From a checkpoint of a small mixture-of-experts model trained on Wikipedia: 2 picks a token, 5143 steps.
Below are experts of layer 2 (counted from 0) of a mixture-of-experts language model. Rows are named router (the router's row for the expert) and show model dimensions 0-255. Each number is 200 + 30 x the weight over its row's rms, rounded and kept within 0 to 999.
After each expert's rows: a language model's description of what the expert responds to. This comes from a sample of Wikipedia text that the model never trained on.

# expert 36
router,231,200,176,267,165,226,215,170,228,178,246,173,221,244,220,164,193,216,168,242,187,212,220,184,189,212,214,225,199,168,231,230,173,185,207,269,154,230,206,229,202,144,200,145,208,208,242,241,207,199,249,162,148,230,196,192,271,237,233,223,214,179,181,171,211,220,205,180,202,179,185,254,165,193,201,163,138,223,241,159,217,203,232,174,190,171,206,171,209,156,196,183,229,201,225,244,172,177,208,230,193,205,191,211,210,192,181,192,224,198,153,209,224,202,156,178,239,168,185,207,196,179,156,151,219,176,193,175,270,196,223,145,173,200,226,124,203,175,204,213,205,200,157,163,193,190,175,219,225,129,169,178,224,237,186,295,198,163,202,187,144,224,214,112,233,191,215,227,168,180,183,170,255,212,214,186,230,129,233,261,185,211,209,183,181,231,236,232,190,234,186,230,213,194,175,239,225,224,205,202,180,191,232,207,230,183,238,162,179,198,169,214,195,163,215,189,190,214,190,161,205,206,213,153,213,221,151,241,202,224,221,196,208,188,150,173,238,173,190,165,196,246,206,214,222,235,227,127,239,149,245,217,199,181,215,177
Description: Numbers and hyphens. Standalone numbers in dates, measurements, temperatures and statistics tables, plus hyphens and en dashes joining words or ranges, e.g. CW-21B, 218–222.

# expert 33
router,219,195,217,177,184,195,209,180,209,203,225,191,209,253,260,130,171,175,154,232,255,181,241,208,211,201,198,211,170,201,240,286,200,178,177,220,205,183,222,215,220,193,226,174,208,248,209,224,193,216,229,209,223,250,194,193,214,177,239,230,177,197,171,172,231,214,152,218,201,188,206,215,231,258,174,203,177,215,190,167,218,233,181,224,204,249,223,149,197,177,146,204,259,259,232,202,178,220,141,250,199,155,223,211,151,176,158,155,154,199,207,174,230,185,180,230,204,153,247,155,257,202,211,168,173,197,195,198,214,185,265,240,177,235,206,156,173,188,224,215,180,198,240,173,158,194,164,201,183,135,190,192,173,205,248,221,147,177,179,246,158,244,224,188,228,182,229,222,116,188,200,178,208,190,207,207,173,187,221,208,123,195,203,184,158,247,221,225,173,213,226,196,201,195,169,200,241,201,193,175,243,239,222,182,232,193,213,172,168,202,214,173,133,167,210,172,183,200,189,147,207,163,175,175,204,173,200,220,238,194,168,196,210,197,165,162,204,189,230,194,156,149,185,195,179,216,210,144,251,152,278,192,223,205,195,145
Description: Second-syllable word pieces. Word pieces right after an opening consonant, in names and ordinary words: p-ran-k, d-ran-k, ref-us-es, N-ish-ikori, Vel-en-je.

# expert 58
router,224,187,166,195,186,206,179,166,254,168,218,149,226,269,261,176,183,218,221,173,196,188,240,189,220,195,206,228,159,226,217,257,188,211,229,207,167,205,174,190,211,220,232,142,237,287,217,231,229,189,252,159,194,202,253,167,227,174,187,269,166,219,182,211,252,208,146,220,207,207,180,226,193,264,217,225,196,214,197,160,206,190,247,176,184,206,197,137,233,203,159,204,228,216,199,224,143,229,235,222,241,150,178,205,148,214,204,180,159,182,148,203,206,186,185,200,235,167,201,192,211,215,205,186,198,154,205,230,238,182,226,190,181,215,190,207,164,186,191,210,184,168,205,202,195,206,193,226,200,173,219,179,163,214,210,189,226,170,215,231,181,164,242,188,196,203,201,260,167,191,164,144,207,191,239,234,208,146,239,229,167,184,215,186,182,270,212,235,192,168,207,266,241,187,135,197,229,201,198,215,179,249,199,185,213,178,256,167,233,240,231,221,159,155,219,157,208,241,175,224,191,191,146,140,238,213,152,234,230,254,219,193,196,207,177,147,228,192,227,228,156,236,219,172,170,250,199,191,227,154,240,197,186,204,242,168
Description: Mid-word name fragments. Middle pieces of proper names, mostly foreign, after a capital letter, such as und in Hyundai, ind in Quindío, ab in Jabukovac.

# expert 59
router,209,215,163,208,163,247,225,162,204,179,216,208,210,221,206,166,245,186,201,181,202,207,247,162,215,188,169,218,168,197,202,200,117,205,212,238,224,173,241,195,208,141,207,132,236,198,237,186,251,202,215,200,180,213,228,177,221,225,196,210,170,213,178,131,241,228,213,154,203,169,211,221,215,264,201,211,142,173,207,201,182,201,198,165,169,221,223,163,173,164,206,253,219,220,224,198,220,250,215,215,202,178,171,180,183,200,129,219,198,190,187,178,182,210,174,177,220,191,215,167,233,218,168,157,200,181,184,225,298,152,173,227,171,188,214,150,158,205,203,208,136,246,191,195,141,187,237,217,182,178,185,207,170,240,219,284,211,168,209,200,169,193,208,140,197,183,166,229,184,205,195,126,206,220,290,194,203,170,189,226,173,191,210,225,209,275,196,264,209,183,187,247,211,188,183,232,223,232,193,180,191,212,220,182,199,204,196,184,218,206,178,241,174,155,222,154,251,237,185,143,155,220,179,218,196,208,179,215,281,229,169,163,191,184,151,215,229,203,237,196,171,214,187,220,187,261,188,163,185,146,204,210,211,226,220,200
Description: Year first digits. Leading three-digit pieces of years and large numbers like 200, 201, 199, 192, usually after In, a space or a bracket.

# expert 55
router,259,194,198,227,180,176,195,168,249,170,199,181,202,270,175,135,175,187,162,223,230,208,186,192,244,171,213,243,245,185,200,217,185,156,214,233,179,205,222,199,186,203,216,161,201,240,218,196,263,182,253,179,213,160,178,198,223,165,209,244,187,229,194,175,205,243,204,212,201,181,171,203,227,246,187,210,199,205,201,169,216,239,213,178,209,211,202,174,187,218,168,216,210,200,188,195,171,170,194,216,154,156,166,213,194,176,206,198,200,217,166,172,173,186,217,212,185,192,227,250,228,194,164,189,236,187,199,209,221,131,264,183,205,231,198,211,131,233,220,219,221,185,215,213,186,199,198,216,195,158,147,226,177,214,179,246,181,219,280,164,172,171,225,186,241,179,203,267,154,224,169,118,203,176,199,229,229,137,230,232,166,259,213,154,184,226,277,230,164,179,199,175,230,214,202,200,249,226,215,178,198,201,169,187,252,235,197,180,220,190,164,251,200,109,241,144,244,214,192,171,227,196,163,164,244,177,181,250,232,226,196,232,213,174,193,153,171,200,153,233,228,226,218,215,221,258,226,203,229,159,230,163,200,245,201,222
Description: Consonant pieces in names. Consonant or cluster pieces such as n, l, fl, cl and d inside compound names and words, and some table digits: Craigflower, Airbnb, prolapsed.

# expert 60
router,215,210,195,234,167,212,198,178,237,162,201,172,233,220,274,139,190,191,175,193,205,212,203,232,208,199,213,193,199,213,233,229,203,157,161,249,161,181,194,241,202,186,202,144,217,241,240,235,185,240,237,200,270,213,177,155,244,196,251,220,169,193,183,109,220,233,198,193,164,178,202,180,207,231,210,199,178,148,186,187,202,209,183,167,238,234,240,158,216,201,175,196,204,241,202,198,197,189,231,221,222,196,154,191,213,181,175,147,185,206,176,240,176,218,223,206,214,188,220,179,176,187,193,142,221,174,186,204,211,161,184,190,230,199,207,144,165,184,204,211,211,174,209,164,167,189,186,246,197,211,189,206,178,203,240,217,204,161,259,217,189,160,228,183,240,171,197,230,175,203,148,150,222,166,181,170,176,189,225,236,127,239,217,187,205,239,247,172,165,228,206,254,249,198,180,168,248,228,222,231,184,211,185,198,201,168,243,109,232,177,211,203,186,188,191,209,229,217,193,91,221,191,183,214,232,156,146,254,238,239,227,204,169,169,172,205,207,204,211,258,198,212,175,177,240,203,211,94,213,191,219,218,208,185,176,246
Description: Music and film words. Music and film vocabulary like music, album, film, song, Director, in reviews and track lists, plus short pieces m, de, Me, mi.

# expert 63
router,259,211,188,219,196,285,201,160,237,170,197,154,215,231,208,179,196,226,142,218,215,226,246,210,200,171,156,205,191,205,228,241,183,160,208,240,229,187,208,192,187,149,214,188,241,254,251,158,212,183,194,185,234,236,223,188,221,203,229,232,155,230,200,178,211,245,196,197,178,187,255,199,215,236,162,279,118,200,184,214,197,217,201,179,230,178,226,160,186,201,185,233,204,223,199,170,160,178,243,234,231,176,197,187,165,186,184,183,218,210,204,258,198,228,197,249,200,185,208,204,206,216,219,209,193,179,217,190,251,202,216,182,175,227,225,185,162,186,221,221,179,190,179,212,185,237,193,209,199,179,186,251,202,227,174,209,232,162,218,249,129,194,234,189,177,190,151,252,163,201,236,148,224,211,183,182,180,136,206,179,145,233,232,192,214,194,213,269,204,189,167,210,152,189,183,225,200,218,232,224,214,176,238,211,182,211,237,193,201,189,195,234,162,162,236,217,258,178,200,152,165,215,203,188,232,188,182,230,234,224,199,196,228,204,201,128,218,190,157,146,171,197,187,205,197,212,289,145,214,70,219,185,189,190,186,212
Description: ing and suffix endings. Word endings like -ing, -er, -il, -ment closing nouns and gerunds, often section headings: Poll-ing, Row-ing, Lancashire Fus-il-iers.

# expert 34
router,242,220,190,226,193,222,248,207,231,168,197,155,234,260,239,164,170,152,200,219,225,221,230,168,230,178,175,229,181,203,209,222,165,154,185,177,194,186,190,187,216,180,177,152,264,223,188,190,219,178,231,141,173,160,220,162,253,184,216,211,161,247,184,152,235,212,192,174,195,175,192,201,240,212,183,241,153,172,178,151,220,238,217,203,183,222,200,146,216,182,166,197,199,186,247,225,195,185,171,235,237,204,195,204,187,196,193,207,203,224,201,207,229,195,177,218,263,194,220,200,193,201,174,159,212,179,240,164,261,198,164,204,154,240,247,197,180,154,197,217,214,176,208,186,146,218,227,222,237,176,202,259,205,185,173,258,192,147,198,263,140,163,222,181,188,216,151,234,191,175,200,171,195,177,184,164,213,208,246,251,156,217,200,223,198,257,199,197,196,208,222,182,210,195,195,242,234,258,184,228,195,184,225,209,239,208,252,141,208,209,203,205,187,161,273,166,176,170,129,98,143,150,172,180,227,196,220,223,206,253,236,165,207,197,211,184,244,208,190,228,208,213,184,204,206,243,216,171,171,146,237,208,213,168,220,170
Description: Periods and abbreviations. Full stops ending sentences or abbreviations like Bros., Ms., Rs., D.C., plus decimal points and digits in score tables.

# expert 32
router,280,185,192,229,208,277,224,209,227,184,223,184,181,233,217,170,205,235,183,162,210,189,225,204,182,196,198,223,149,197,207,229,154,150,221,238,188,157,215,196,175,200,204,188,219,188,192,204,229,171,246,210,195,185,232,157,231,221,198,224,186,214,187,141,219,237,164,171,235,179,199,235,223,179,205,208,187,175,149,174,171,261,223,196,188,172,194,194,194,206,200,173,238,205,220,244,170,250,188,226,209,198,208,181,172,157,168,170,169,198,209,253,218,188,171,230,216,189,226,158,231,198,167,183,195,141,193,198,239,180,205,160,183,191,172,131,135,191,228,127,162,180,152,197,129,229,193,200,186,165,202,178,176,213,178,236,168,154,240,214,152,179,212,194,246,156,188,228,137,205,203,152,235,169,215,148,214,170,202,214,160,251,271,211,222,238,215,233,186,213,176,241,174,150,176,218,228,212,200,192,228,229,222,196,222,159,243,184,199,199,236,186,189,193,186,196,203,285,132,165,168,192,187,232,180,212,173,215,232,252,236,158,183,190,200,215,183,177,184,207,217,191,196,211,228,223,192,111,198,120,237,173,207,238,193,175
Description: Consonant-final word pieces. Word-internal pieces ending in a consonant, often after a capital letter, such as ock in Clock, ax, per, oot and over.

# expert 23
router,188,218,167,261,184,196,213,173,215,158,205,212,212,210,268,135,211,212,192,238,197,201,208,196,189,178,227,235,214,214,242,230,185,160,213,202,171,136,216,259,208,161,223,207,238,211,209,200,192,201,263,201,233,233,212,179,219,207,224,227,208,204,222,162,207,242,193,209,213,182,154,226,209,180,259,216,170,169,182,128,197,245,218,219,188,198,228,104,202,177,178,226,259,201,214,200,172,203,180,211,178,183,142,173,179,197,184,199,135,212,176,207,192,181,170,183,220,179,208,203,153,247,182,148,238,169,220,226,228,220,230,201,176,233,257,167,185,169,235,204,167,200,192,185,204,221,175,238,239,138,167,204,146,218,177,223,207,183,218,181,201,177,256,188,226,202,140,267,199,137,168,198,211,126,261,168,179,138,226,197,176,258,205,212,221,228,243,224,172,193,190,189,205,201,213,263,218,240,210,176,219,212,205,234,219,216,212,178,222,163,193,232,140,146,253,183,165,239,195,168,155,174,200,184,260,210,200,230,227,221,174,202,181,173,169,209,173,219,168,217,193,206,200,203,238,241,216,190,195,150,224,178,253,220,225,169
Description: Space before numbers. Bare space tokens after a colon, pipe or comma that precede numbers in tables and infoboxes, e.g. Total: 238, Population: 12,734.

# expert 2
router,170,159,169,218,201,200,181,196,214,205,169,180,203,225,206,143,207,185,175,210,162,197,221,209,198,234,158,229,209,193,211,271,123,106,222,218,202,213,219,245,246,175,229,205,238,205,224,217,266,211,237,197,197,160,191,150,204,192,217,239,201,211,169,131,209,261,168,166,182,226,195,238,209,214,218,242,156,191,184,212,216,226,196,142,186,198,271,113,193,233,176,196,187,210,243,217,185,213,178,191,180,166,191,204,161,220,196,183,170,162,135,199,250,207,222,208,241,220,222,190,219,185,170,128,177,163,216,206,264,149,209,205,202,178,183,152,161,207,192,201,179,165,196,219,197,196,196,232,220,210,195,239,151,197,228,227,180,199,217,223,167,174,235,178,238,177,226,208,207,214,211,156,217,137,223,231,187,199,222,194,186,247,227,174,168,231,264,238,202,206,177,182,236,251,174,253,218,223,231,163,216,254,245,165,185,193,189,186,204,182,236,202,154,195,205,202,219,238,214,165,175,211,188,226,218,190,128,210,208,262,162,182,229,203,192,195,217,184,195,195,184,204,194,198,226,217,252,149,249,165,278,206,187,167,228,190
Description: Line-ending tokens. Tokens that end a line, such as the pipe before a newline in table rows, sentence periods, closing parentheses and heading equals signs.

# expert 31
router,239,173,188,277,206,210,212,197,260,186,190,197,234,251,206,160,197,185,200,182,212,162,250,140,231,163,193,218,206,218,186,230,154,201,190,236,196,162,212,203,185,173,203,147,209,192,225,243,206,190,236,181,220,184,232,177,258,191,215,213,212,221,213,156,190,248,200,169,228,153,213,230,225,219,181,241,165,170,190,194,226,267,234,171,175,209,253,196,191,217,142,243,193,201,225,188,167,192,207,207,182,180,204,182,172,189,213,185,174,200,133,199,240,162,208,235,227,167,217,170,186,213,211,153,202,172,242,173,224,159,202,201,180,212,199,135,149,205,243,194,150,191,204,173,165,201,182,230,201,136,193,219,193,206,215,229,156,161,210,230,136,213,213,138,219,177,187,243,113,153,185,142,238,154,208,211,229,196,226,246,187,220,226,190,218,225,238,236,199,186,218,235,187,176,228,170,227,295,200,181,203,232,204,206,236,224,236,202,248,205,202,209,121,149,230,183,220,222,215,167,213,237,167,130,232,208,190,196,244,222,198,175,220,213,179,231,190,167,166,187,199,213,210,191,186,211,224,174,247,129,257,197,210,197,197,190
Description: Digits in numbers. Single digits and small numbers, above all the last digit of years and scores and numbers in table cells: 198-3, 1-0, March 8.